config.yaml
num_hidden_layers: 14
hidden_size: 160
n_experts: 128
experts_per_token: 2
d_expert: 96
d_shared_expert: 128
hidden_act: "squared_relu"
moe_layers: [2, 3, 4, 5, 6, 7, 8, 9, 10, 11, 12, 13]
router_score: "softmax"
normalize_top_k: false
routed_scale: 8.0
balance_loss: 0.00402
balance_bias: false
router_noise: 0.05
init_std_router: 0.0213
lr_router: 0.00119
vocab_size: 14657
norm: "rmsnorm"
norm_eps: 1e-06
tie_word_embeddings: true
optimizer: "adam_variant"
learning_rate: 0.000582
beta1: 0.9
beta2: 0.95
max_grad_norm: 1.0
batch_tokens: 65536
max_seq_len: 384
train_tokens: 508700000
max_steps: 7763
dataset: "wikipedia_en"
Below are experts of layer 8 (counted from 0) of a mixture-of-experts language model. Rows are named up (a neuron's input weights, with its number), down (a neuron's output weights, with its number) and show model dimensions 0-159. Each number is 128 + 32 x the weight over its row's rms, rounded and kept within 0 to 255. Numbers have three digits each.
Before each expert's rows: a language model's description of what the expert responds to; "gets" lists some tokens that make up at least twice as much of what it gets as of all text. This comes from a sample of Wikipedia text that the model never trained on. Tokens count by the router's weight.

# expert 38
Description: Opening pieces of capitalized names and places, often in tables, such as St-aatskapelle, Gu-ildford, Qu-itman, Pr-iest, Saint.
gets: " St", " Gu", " Mar", " Qu", " Pr", "- St"
up0:092137151120233197093151095110089177193099184141149082147119155114099094110164140104073097184100146140080167144186160112106132068153120163209123110156121094118101091088144140149117137149122185125149144156196170100111140127122143170135105104086111137168112111095145156147166116127131054096092148121232157133123098075117133093124114083164158118144143106166116117131099163152138135098131124143121104095081112145149162145128127083123117139089120161078134131079173141095174089163123112
down0:133114107143107125168117111130143085135140105126160116084061143129123201189134088137127152099101122095174120121144207155156141113084178154149136088146154108156083074143095097122147137102099165167075109120132141158185091122159172146174068129136113087135133087147170185117138089166172215116105042141127096174133136165172151159126093112162176082150119117100132132183140117148137183113113120165110099106117122166156159112110072151119143131124089127109208135109134192069073105125147159

# expert 32
Description: Digits, often after a dash or hyphen, in ranges, records and table figures, such as 9–12 grades, 4-8, 1961–66.
gets: "6", "3", "5", "4", "7", "2"
up0:124130170081148160148136103098097116102117137173131142110130147159021150120137128145109140125146109150087147108089126177153130092172125120154155157136145117072128086116087140161111182142141142099134134138141169134137133094130141151124168203094127207119107152130091122154093172177115062122125189184148109125119098112121097155122134130139143113113129118191195185169133133126038126103170021098161102121169195095089142149086180098114185101116165122146124130076148150082097151141162107
down0:182173128091107227088092133133152216177164144145130154112123122171143133116093090150143102078106128186157144086136063143124122102170152133111133135125118085091127101128064063117135123159129094182096112095142134133142111150156109149092126189174144108152153159104096179140149147112108137124133128136149080116145165139163116065145121131222144114120173122125108215183115109182138093111112165110186115136145114115150137081115122140085121106080062149161161086168095129117091085160127093

# expert 61
Description: The indefinite article a, an or one, especially capitalized A opening a paragraph after a heading, plus ", a" and "is a".
gets: " A", "A", ", a", " a", " | A", "- A"
up0:110133151142131155127116181105133172178119144062236139160113131102129072126178130098122177164104174075134118115171142130077118152168121132075156177149079183168129144137088129158093079106135111086138158101173119111113135154134120147144175173139089151126131089142172111159118090159049083114089166124149081064108091078103132173141144150137171149125066140115115123160127197193157109115143152134152189091156175151099145120098136120101145047080163105121112120135113133126147108127135091
down0:159210138165159190129136150131114126097122118121120177175113062139142140101150141092088179185127130102125115103059143121129126143130128127123139121158139103141130142137146136185155112112118090158141074112148097082112075177101143115126162127191144091166109148143093122087110051168098156100105094161096151126080123110084181071083154124111109085044110033096134116131090118164121122079056112079124126149129072195124153140103153129166130119099153190103115101137166112169106080140133130

# expert 13
Description: Second or later capital letters inside acronyms and codes, common in tables, like the B in ABBA, the C in MC, country codes such as HKG, GBR.
gets: "C", "A", "P", "B", "S", "M"
up0:184095095120138125106180146106091155115131105131088080196103129095161074149081137146080196123191169096097131142171169117103121191112134153153092091176116086174163103099126122156152111146144148108117128135102188122171141183151090117092135105104172167123146145158066087109126086092129172123132123083111196128136162109109152105094131148121077111129174083078107113102134105130124097095121123175163057101087159077119145170105114020106117122081135151134137139106107112108144103174078115
down0:148100120145143107146148106125091127106138156115079083098133136136154095203118132170161167057167149173134128128145167117106082126097177054098167152142173113161138126129112135124186087054176081074134115107105156160126116119097164097078105066119112123098088083120129075174180108126084179168147108114143104124173110169161131125136136137108104091174142147091146072125109158136104129121122145172122123118082137092108098114102112112099103123003111144158159117152089151179082064170138125

# expert 60
Description: Word-initial consonant-cluster pieces like Cl, cl, emb, Fl, Gl, and mid-word pieces in names, such as Claims, Cloud, embroiled, Mussolini.
gets: " Cl", " cl", "emb", "Cl", "cl", "ass"
up0:111095098121119117140155141110055151083119100110121120190095089192186127101109120067139088114120131125101170180195114150189062123128130136115093175098153160146138068116071104117153128160107101121121118154116120078156121106152154121204109169183138163122085152070130083169133146092113177150132050177079092124093136104086141060096165158127084112080102167142101094149117113091108151134148133131109104083111132114136139127148110135150094200130167129110103192136109080147091155087110104
down0:124117133181154143115092130129099139124099136082122192110056046112170141124158144107158106113150127066151136110191135089138177133122181174141124102103131120094090178136134111053151158129094105103132131116132118099113110066173180125134129150116110139136088130135151153116128148118127087125143106049164120116098093128116064095157190081109190135155132135104141169180141130140124165131083085077167076114032099125133144116152123202159155120114132164188155164089098133075133126147123196

# expert 9
Description: "The" or "the" opening a sentence, title, table cell or clause after a comma, e.g. The Search for Everything, | The Creature.
gets: " The", " the", "The", ", the", " and the", "- The"
up1:075114086149189150088129188126057102110118136089221125131139112117133122106175089155162104173118139229116154159122071124115125126074091124104093108138163150118130183077144117095148168155113050103150148167170148124168104134162164077126106105127104126152149108132090154178119119147105129110074177137108152104112150114158149169121149077115096137050154102108130129121126095142089139103128116175117121100128121099096119099125084154141158144113171148107206123155149104162109175143088037
down1:146132143138141079075165103146121162085160156154101179240103164134155135170120156169183155154156054130074155132138136100161134094111124105144120131121106128145145108194121121082195100102131105153040115113140130192055154124162121088144156150154136127168130121124119140132068132157129128109162128120117098118081130107092131157109161166161144118111125166115129137175165152176135114177184121162122102172112036171129106159064138092123145103114125169104117133072125106103064125182155117

# expert 34
Description: Paragraph breaks and spacing after LaTeX formulas, code or list entries, plus occasional sentence-initial words like In, By, He that follow them.
gets: "\n\n", "\n", " in", " by", " for", " In"
up0:121134133114155135106145152078123070203039136122117095112158205102081082096153156135089138069129181199136125092127106175163129116124122186170100173135096117182136163155167055138080102145096146112131147085089156124090181078125206151153150127104140113153107119101131100114100123125163140133093076152168154130101127156156162103109097079139138133133153130152160148120108195078146097105145145140123142107170110117142153112120176093112061141078095123083134086116140171095170137159067135
down0:167148137090133163039123169136116163144131166104157100121086176149116104074121169142173179117095110166139124150116126115069193127143071131098098158085112097131094188142128131105140145120155117140107150163026087139132115190160139095142086130141156100175115153154089131123079068134143114157108115130101100113098139088064147176191142125144120164125070131122161094135149133162085103189120117111095153089146114200146169157087091090109118107077152101141121052112073128131106159159109123

# expert 42
Description: Single digits and small numbers in tables, scores, lists, dates and results, such as 6–4, 5th, 4 July, SUZ 4.
gets: "6", "4", "5", "3", "7", "2"
up0:128122113126147198131133124131089083112141141160125067152161128122166102157131114134081120087123146174197123081143139102117161088141133129146116090095172129117100110153132167164128155146156148112180125087126076136117142075153170197126138141140135140128151051140117118169122110117167098125099088153148042218085126152155102142081197177132175099107111150096130153106148069241144150103150140174108141167151107126121140084146172132208139132073120105143111113117175090094140125120098090
down0:078125160111134149126105080113166114132092120175140086101121091130124140158151188068146129076121102136150184122167178103128123106139103138129110093098141131105137090101083188120108104139150125126105168122109162192164115103153098156135116177129149111070124141076105130153149160194152127169112132235103099103145131131120132135133132089134164137199107081127110134124069159145129036143145054076139196094124193131109089125130124083149108145150101098126164066078076092081107130155095153

# expert 54
Description: Line breaks after headings, sentences and table rows, especially in election and sports tables, plus word-piece middles like loc, applic, oper.
gets: "\n", "\n\n", ".", "% |", " |", " this"
up0:118116159173151139127144095105170164140133163133129120091129169114082119119185132110127165133134139102147112093173136149157115107132107205148116068150099161121100123099163108100086136145113148143128159196114123191115113206071157105098129163156099171123122099100081108138132177105137077109089123121158173130054110153126104122135205173090151125132104153162089161173110149149078170078136152173149187080125145150039154145091084165137131207187164137129124106171127091111149141158180107
down0:139109149174099125096146102158203135143132094129149149122191140154078134127093093153079147144108172088116148192123235183136094141148099078162144091166116159138149070103192165139112124101089179121146100102147166122097175132083115147140129198161158112171118099146175117094111152168150094134101142117110133162071141111136137098120084159174126157096144121090115113147105154095184132166128168107108150135147122153141083178191133063161107167156164117057086107154101092136155137094101109

# expert 0
Description: First syllable piece of capitalized proper names, especially places, such as Ar in Arezzo, Or in Orléans, El in Eliza, Am.
gets: " Ar", " Am", " Or", " Al", " Cal", " Cor"
up0:147185117149101114109067124176127087164095149108100162107138126150098120172144159150168104152140115082121169135185119139142142071111120122164093118083099128167045116144078124179123156112121150113131155120167113066221104137146134099120134154131138120087103137161165130072092102102196173106133142141172076118157100076134197140121114113160100206128161165159124075144120161077162141182078119105100167128120086158088168098121107114078073134185131170116108179129106152111098094138103105
down0:120116189152141150085063104204113154129135116150136148068123139150080110154182088104087145130147101131151095163125144107184098148140097151185113159219126113090131132139138071138110155119141150110117137196136125174131097164141084118222179097157090129122087067175111121079097132118128099134150082140125153096137158166125102133133175175094091086085152150149116121166145103146139076110163154165134078060106113142125153087096110060153162076133127105056096113117159108166129105142121131

# expert 29
Description: Two- and three-digit numbers inside sports statistics tables and score lists, after pipes or semicolons, such as 25, 28, 144.
gets: "25", "22", "20", "30", "28", "24"
up0:110152115132101125032155083131153083090160109095124093138118195135102145089185123095190127153108093113066157082174134153101108157085142124142135128125088088121126169138126131094115125142170101184073148130121061102155176099123130113087117115107095129138117125156136127129160154139122113142123074066112137103102112101106211146132153165131152072072175168081153114088142093144160057121109142115106121064142130103090184136186154060145085122128120119177100081139070173107170139131092146
down0:173136133108089157157117111210156162112074109087106152154135133178083204105137078119143053114143112147161132100077119066117061167159147099152154142092145120152086177124159123123125116124046098113106143196143126055135167079127087151128121132082123133177111182144147111107144119182138184164158173159109119128164080086118152101175105146171110127107146127081099187173115144159092126146113105106089116111099132128171131139102124154122119205176159132141166142160124173170124158095115120

# expert 33
Description: Inner word pieces of common English words after an initial piece, e.g. acc-oun-ts, s-ched-ule, nonet-hel-ess, pun.
gets: "un", "ur", "ir", "if", "ain", "our"
up1:109134112130069194187165115145088152154133085117072144039137125093101105172149089123103144126037147118127148158110097126147100157138089149174138130085110141146087137127122107142154149147143132167168052156095122130147164106091113152201214078143122104130110151055100087159095182126175148168147111070101051133153102111139126101091123080121134177083139090139105129156095160146107218105107108110094124087106140148097141170117141171133148113150102145148147127121158163107118136153103116
down1:145172118089106148154136090135068185172063205146054152101084140130137119123099139132128114171080097095136170104091081133135138127131110101154159132138098165153141103127048130136129142169162117127101114157143121109125121157110138147080127094120161090135148110166052141119125160143122117188102198102109094115147137193133148191120153141181134138098132082113106130142175206111143168137159127147155157103214158082067131132136163139095076122157086146207141116148143171097149124146111186

# expert 45
Description: "the" or preposition-plus-"the" continuing a clause in running prose, e.g. in the, during the, by the, before the.
gets: " the", " in the", " of the", " to the", " for the", " from the"
up1:106127095048096111130125165133173124120137109153127149143123076218138178111121084137116071126134204113177122091176144099172165146151165077121144101132155061130124066128172168087135105123135099180102111154099132129152182168125156148211111131145096157089147133150130124164073109110126135125110156147144152122095183122079131108193125119132161166053100115100127143113123182115129157191160132131100162183146110130105077129141074159128076132087105162064142178110151141148104132134076153
down1:115169098084121143137158068106138150130107178103159121116041125093183143124095118111146120121094106100102176133163183111116115142081157040139123171132106136145127134136109173075156129133132126187112108164120204151102178117198069136131116152117186186121173108158094113119151130177111162136107143082121136135091176150179164117143181135202158107109093124100174107151112108144133164069101172125152114138090065148153082124077102132095128143171108058149180122133170126111134081128121140

# expert 41
Description: Currency symbols and parts of money or numeric figures, such as $, £, €, US$, the digits after them, and thousands commas.
gets: " $", ",", "$", " £", " | $", "% | "
up0:121076111126120087184147142070089170133149106171096128129164099146115068049137112092132144125155075131108151138140148111087121158091152128160159162079124133077082169156197089126172074138112174122160097073140136134119129173127118089151136189106137115146134099147150134191130174035071120153115161135076104125108110184119147118129178145104132148148100110170179078134193098071108134118117123088098134163133136146119126119117090135087127132164136084153107177139117057110106162085081184
down0:137141114125179145066130116163152171146035090176167168126073111128088093094116096073113107152112068147141079129188064144118145216138169140111063162168125114150065128126132134152155106111155103109128156109113128100144135143137063103092174126094112151148195199121104102094118108115118140137105128125161153118116160123160151103173146138075148132050128122148154127156128168066159087143178095110097161155114195122165138109118112133169157137158101162100130125161140165069132182107114113

# expert 8
Description: Periods ending sentences, often fused to word endings like ing., es., ation., before a new sentence or paragraph.
gets: ".", "s.", ").", "\".", "es.", "ing."
up0:154122127094119138142141112077167118110118174158119199116114123136141181205148096155138133122096058089114067109124100108104153159141173145130120155162143104197109118132134076136126149109099187126080154159143069105162174131098108168075142122102164102086150126186188140099165170054138099101150104121087144173140131083112116122107117127177069090135102154085098162156195171091098136148162182096101094114138134131169178148131131111093179088160166058124150109125083121154120132142164175
down0:138113106158095133123142118057115154139161173148129144196086156087182137120182121109139179099121137151190155135083130134143127148121149132152109105165176088096153189186127144161171164186147147118144160142131178039116190160124127175148091094047109132185143125081086085106129138133114136130125101169126083153190166095142080127103117123114081189135113115148181089179123175124165119125114137130107115172091126153112130129128124155174073146139151081078118070158141140092146076121172126

# expert 30
Description: Copulas and auxiliaries after a subject, especially in species descriptions, such as is, are, was, has been, It is, can be.
gets: " is", " are", " was", " has", " It is", " can be"
up0:073115166127141128116145132102082146148115178124107107111101140089094124079121135122148116174129114161075177133138136139154089161128166122172122086140121208146130093119072177125068057123095121115141099153101135151155153102113138099151103166195115216188184072106101114160176109160120151135130127108158166129126150181160133155092158122115065110061102160118178162074163081116069116141144142186112116096120137101066146113162082126134172150089140145178163161121129099125170187121134172
down0:173098148150122148150087151147151107174172115145103177180183141098150193116103094057174051095125120146122096170149072115172124124158160081137122126177095149177105159127168161079129138144177103121130105107112166120110103131115114122126141098147181153147068198071085168115097114107163126115085131110150144137094164147112176120121068123127112088125152127146168114152123125081139124151168082108140155099093103187111195112084155083158187124166124083084188113170168153098130150123074116

# expert 57
Description: Line breaks and "- Field" starts in infobox key–value lists, e.g. after a value before "- Country:", "- Date", "- Area".
gets: "\n", "-", "\n\n", "- C", "- M", "- D"
up0:089143148113098139144108102127145108082136125142181123144143118102152129138148169175146182148097055088072091107165157122095055139080149117125147121119097081061087105158087144107179131106118162179150149117068108132169207110171151208112083137138118077141192161204142149186127162131159135115135096112110098173109119137126110080174149168109170192159128120145147110108143088122125124177140118158110115127136120139089115113139184108171148180096185161158068121111163154190135133106138135
down0:096115066192128116104132122132077065067127117138110109096162117175136142148151096107103150140121094089199168180102096150169069158133111104193150141080110179089105135153110117128187098103108132180121129082201153130109124161091142188117124165158115123108148138200135135162112149099119102118103132115158092173131159111119085156086110137095085141104138081116117122123146088252163162152137153137164118122155109147157061123080154198165118120111197094139141122142141112123136154106122143

# expert 47
Description: "and", "or", list commas and "per" joining items, especially in sports season summaries, such as yards and four touchdowns, eighteenth and final.
gets: " and", " or", "s and", ",", ", and", " per"
up0:139197186090122077092098123134151116092170099120090169092142085160119180091087164137130119137094147099077064079093204131123119117104106149158117166114113095177076154168132197101157178150160162108155123064116197142146109096102116117152135191132152172101104135150098146154166210159115098125092103108138115156160091129118128102169106133168136178147095167147111143119080092114133160134147149142150120149094145121146186141116214102114086122134145148094136157079125157146054138092115138
down0:155085098173170124163129184160157119121158141121134053116098141089112127120107149108124183096151095133144160099151125156100129190085100071085090112133174118139208137145167100036092158091143082132161106176180078150129146066101139061165059154139088071137086092123170114139122137078085111127138127153145112146108115155152145141106114150088190138127160060090097100194160181144092153128114149169132135166094076111150089127096116146117124137102116159159096132150122136110143119089162137

# expert 49
Description: Initial capitals, especially Z, K, N, starting German, Slavic or Nordic words and names, often after a table bar, like Zeitgeschichte, Kiedrich, Lillestrøm.
gets: " Z", " N", " L", " T", " V", " K"
up0:142165134195056140085129148144119119131135080125152141090119110177088170154110057115110100074097127155163103147162122178093171139163142069079116179136112113107159162068095131172102166145193124113157049161113139090150108138109137180186170144119101135066149127113093093143122148182141151137143092177142118071093110109161123101083126113214146139094144097159147147119152110111158171115141107164079086118190144149143126151135100078087098123090120136148137171136106092164120097132117061
down0:104112127147087178148149141166098221152094087078089161058116095121131172171139094096104133165108123163146151128184149149127095105207140134133130158120092198138120150131148068122157105112148126062213107122139143128176117103117116122165105132114071113114151144161149111182110119101170082070135126133098104029104169039122091098169186161160074127096156087131149114120065164116153101136149134113127128155117130145131121154147147155141097141139123120078143163122102123176132090145134147

# expert 17
Description: Line-initial dashes and table pipes that open list items or rows, and "of" in phrases like daughter of, part of, acquisition of.
gets: " of", "-", "|", " in", " |", ":"
up0:162111133188141172144184115148160104101100131143177108168133132081089167156160092151143163177090088089173170120178118097075106142131128121110092094080113112156044139134136138125087092123036152130088109173140103066160088131189138208129129188129064104091121131137152113183129138164178112118120132056105100147107146114138117171139134105127153138088089128127132121133161081135150168110122148146155150058078139150095134178102156143146153108149115144172044138140072119133136117112114155
down0:133130153143171150119159150142159143059172113156164128114107129103098160116116096153183136142097132130136166138165099104061118145142168172112120112099119175139112158162138085109202033147096158129124099143142119082072066135210157146135129135125114134100110124157114146162171120170076150089139174116145175199138104113099126104110142061129132107120135123121085065176170172115149132121105126134098104145143128229095132208132157140130145080114090145164127129137066188147114085131133180

# expert 24
Description: Prepositions and commas introducing places or institutions, such as from Maryland, in Ancram, University of, mayor of, Missoula, Montana.
gets: " in", " of", " University of", ",", " from", " at"
up1:126163094167137122133080117131093134166167100162103127139120103151117186129126108127161118101148133097109122125119150154125105102137101106104165108110084122108105112183106133113127103088063153146013112161145172130161218204157139073105140180137138163187098166127088149112044105123154119137194146109154171076078133133111158136110182118178141101112144162100122126083163074180136141174200107117092138132107086094131147142123150137143138102062161173094161159179130115166150155103122120
down1:193148079100126126154152182151083100105120140117080158130107143146139150123099086141118181060107156144159061143163123142142177126145113102149137135153181129119134112108172150129097137150045126119084112144121165144209107159115100072135059141157158143093145160108133159136114102143118126111126140153116106103105151130082197163073130163132107093119181121137095138085149078135144205118178150163150138112130196163101161105153089146156138137109115124100055073177059118092081185104124177

# expert 21
Description: Final pieces of foreign personal names, especially Slavic and Arabic surnames in sports tables, e.g. -ić, -ović, -enko, Ham-id, -sson.
gets: "ov", "ić", "i", "man", "ović", "ko"
up0:161097117118147137176113164139137108151155194080110124076091197091157159172075157094137132095127135139169115107107126180103166113104154188139160160066121078148180115145110151142140157039091127091129100156117145142110170173133124153083131152106092127061146151133107142165156118112161149108105046074120110127163142161145176148118141104123103047102144190062114098127149183166120095128088152107142127137165155144103090093128115090113138151112080152210131159128132149182167096117158138
down0:109109110168132174133159103123130176134127114130066118098210116142091171131122116119147126098140166131104134149135105123074046121118154097116129109125098067065111162110184114105160107131115159101107111115172067146102172197099053166170163146150134090086148148124116143132136119113127173148113107125117087113128086157116095154130200140085190167137163157123146169209178132180096162086099097156092134111123107129182130071072148099155126076139073154088125141139107106150138154069082118

# expert 2
Description: Commas, often fused to a word ending, closing a name or place before an apposition, such as Black, Oulu, Kaloum, Conakry.
gets: ",", "),", "a,", "s,", "er,", " –"
up1:171117189138122185137130142093114099112105052130120154136113113216113132096050141157142192088090117178152125110164107074155145175115134179095122155103133109146094130147141127092095100085079085140118117124094183152125083071200125182093149171091043128152171103108128138144121088141187162133142130138141127100139098147081121168109135157150071103145134165099143121107114133139121088132136061111120071136118135144176131127100156111158127111163103084139093101158057146163139164093097186
down1:161125087143092165174068134116101131162141114143172131072137153098127105093144131118069167141110128117122117191123167137099097141125162100106084188132140107096105160135136164156112072161148198084122124199053118122151143079162131113071095142143163146172144104116117161161138168141102158124081144155136158126076154131112173045096163087094128154086147121086031126121141124138140058121127163156171108100105148165170164161097123123159108109121156109112150113145179102179108153060162083

# expert 18
Description: Periods ending sentences, abbreviations and decimals, and pieces of web addresses such as ://, com, org, www., plus non-Latin script characters.
gets: ".", "com", "/", "a.", "org", "s."
up0:094125149156136164123140073150109180136212094141158115120113133134115108133156107129119119121110114188142112159076093141115149153061206120109185110130110121171134133106107161088092140129142097133124148152136128138127101177155096123167169136062125116126161044167131107068108142112168065144121146153100104136099095119111131198073094144165091181082115218107140118122139128197155159072186163200104137139164127071161126099109106083096150137137116164173118111139129098106076103130177130
down0:121111162150112168108116084114157103163120132087094069065174081156180154133077139144131148107172163165107118099098156143133132214101205099097125136129133116127083143146094180111080133136161144084079145146103181141104187114094161138135102132127146140158109139122123095068094122172084128096143181158044133120103122055081080143179160154170139100167191144135094124146113125156137147136073132061082125121084097143134109132110131055154144100153137160127066148151113086141110138164140143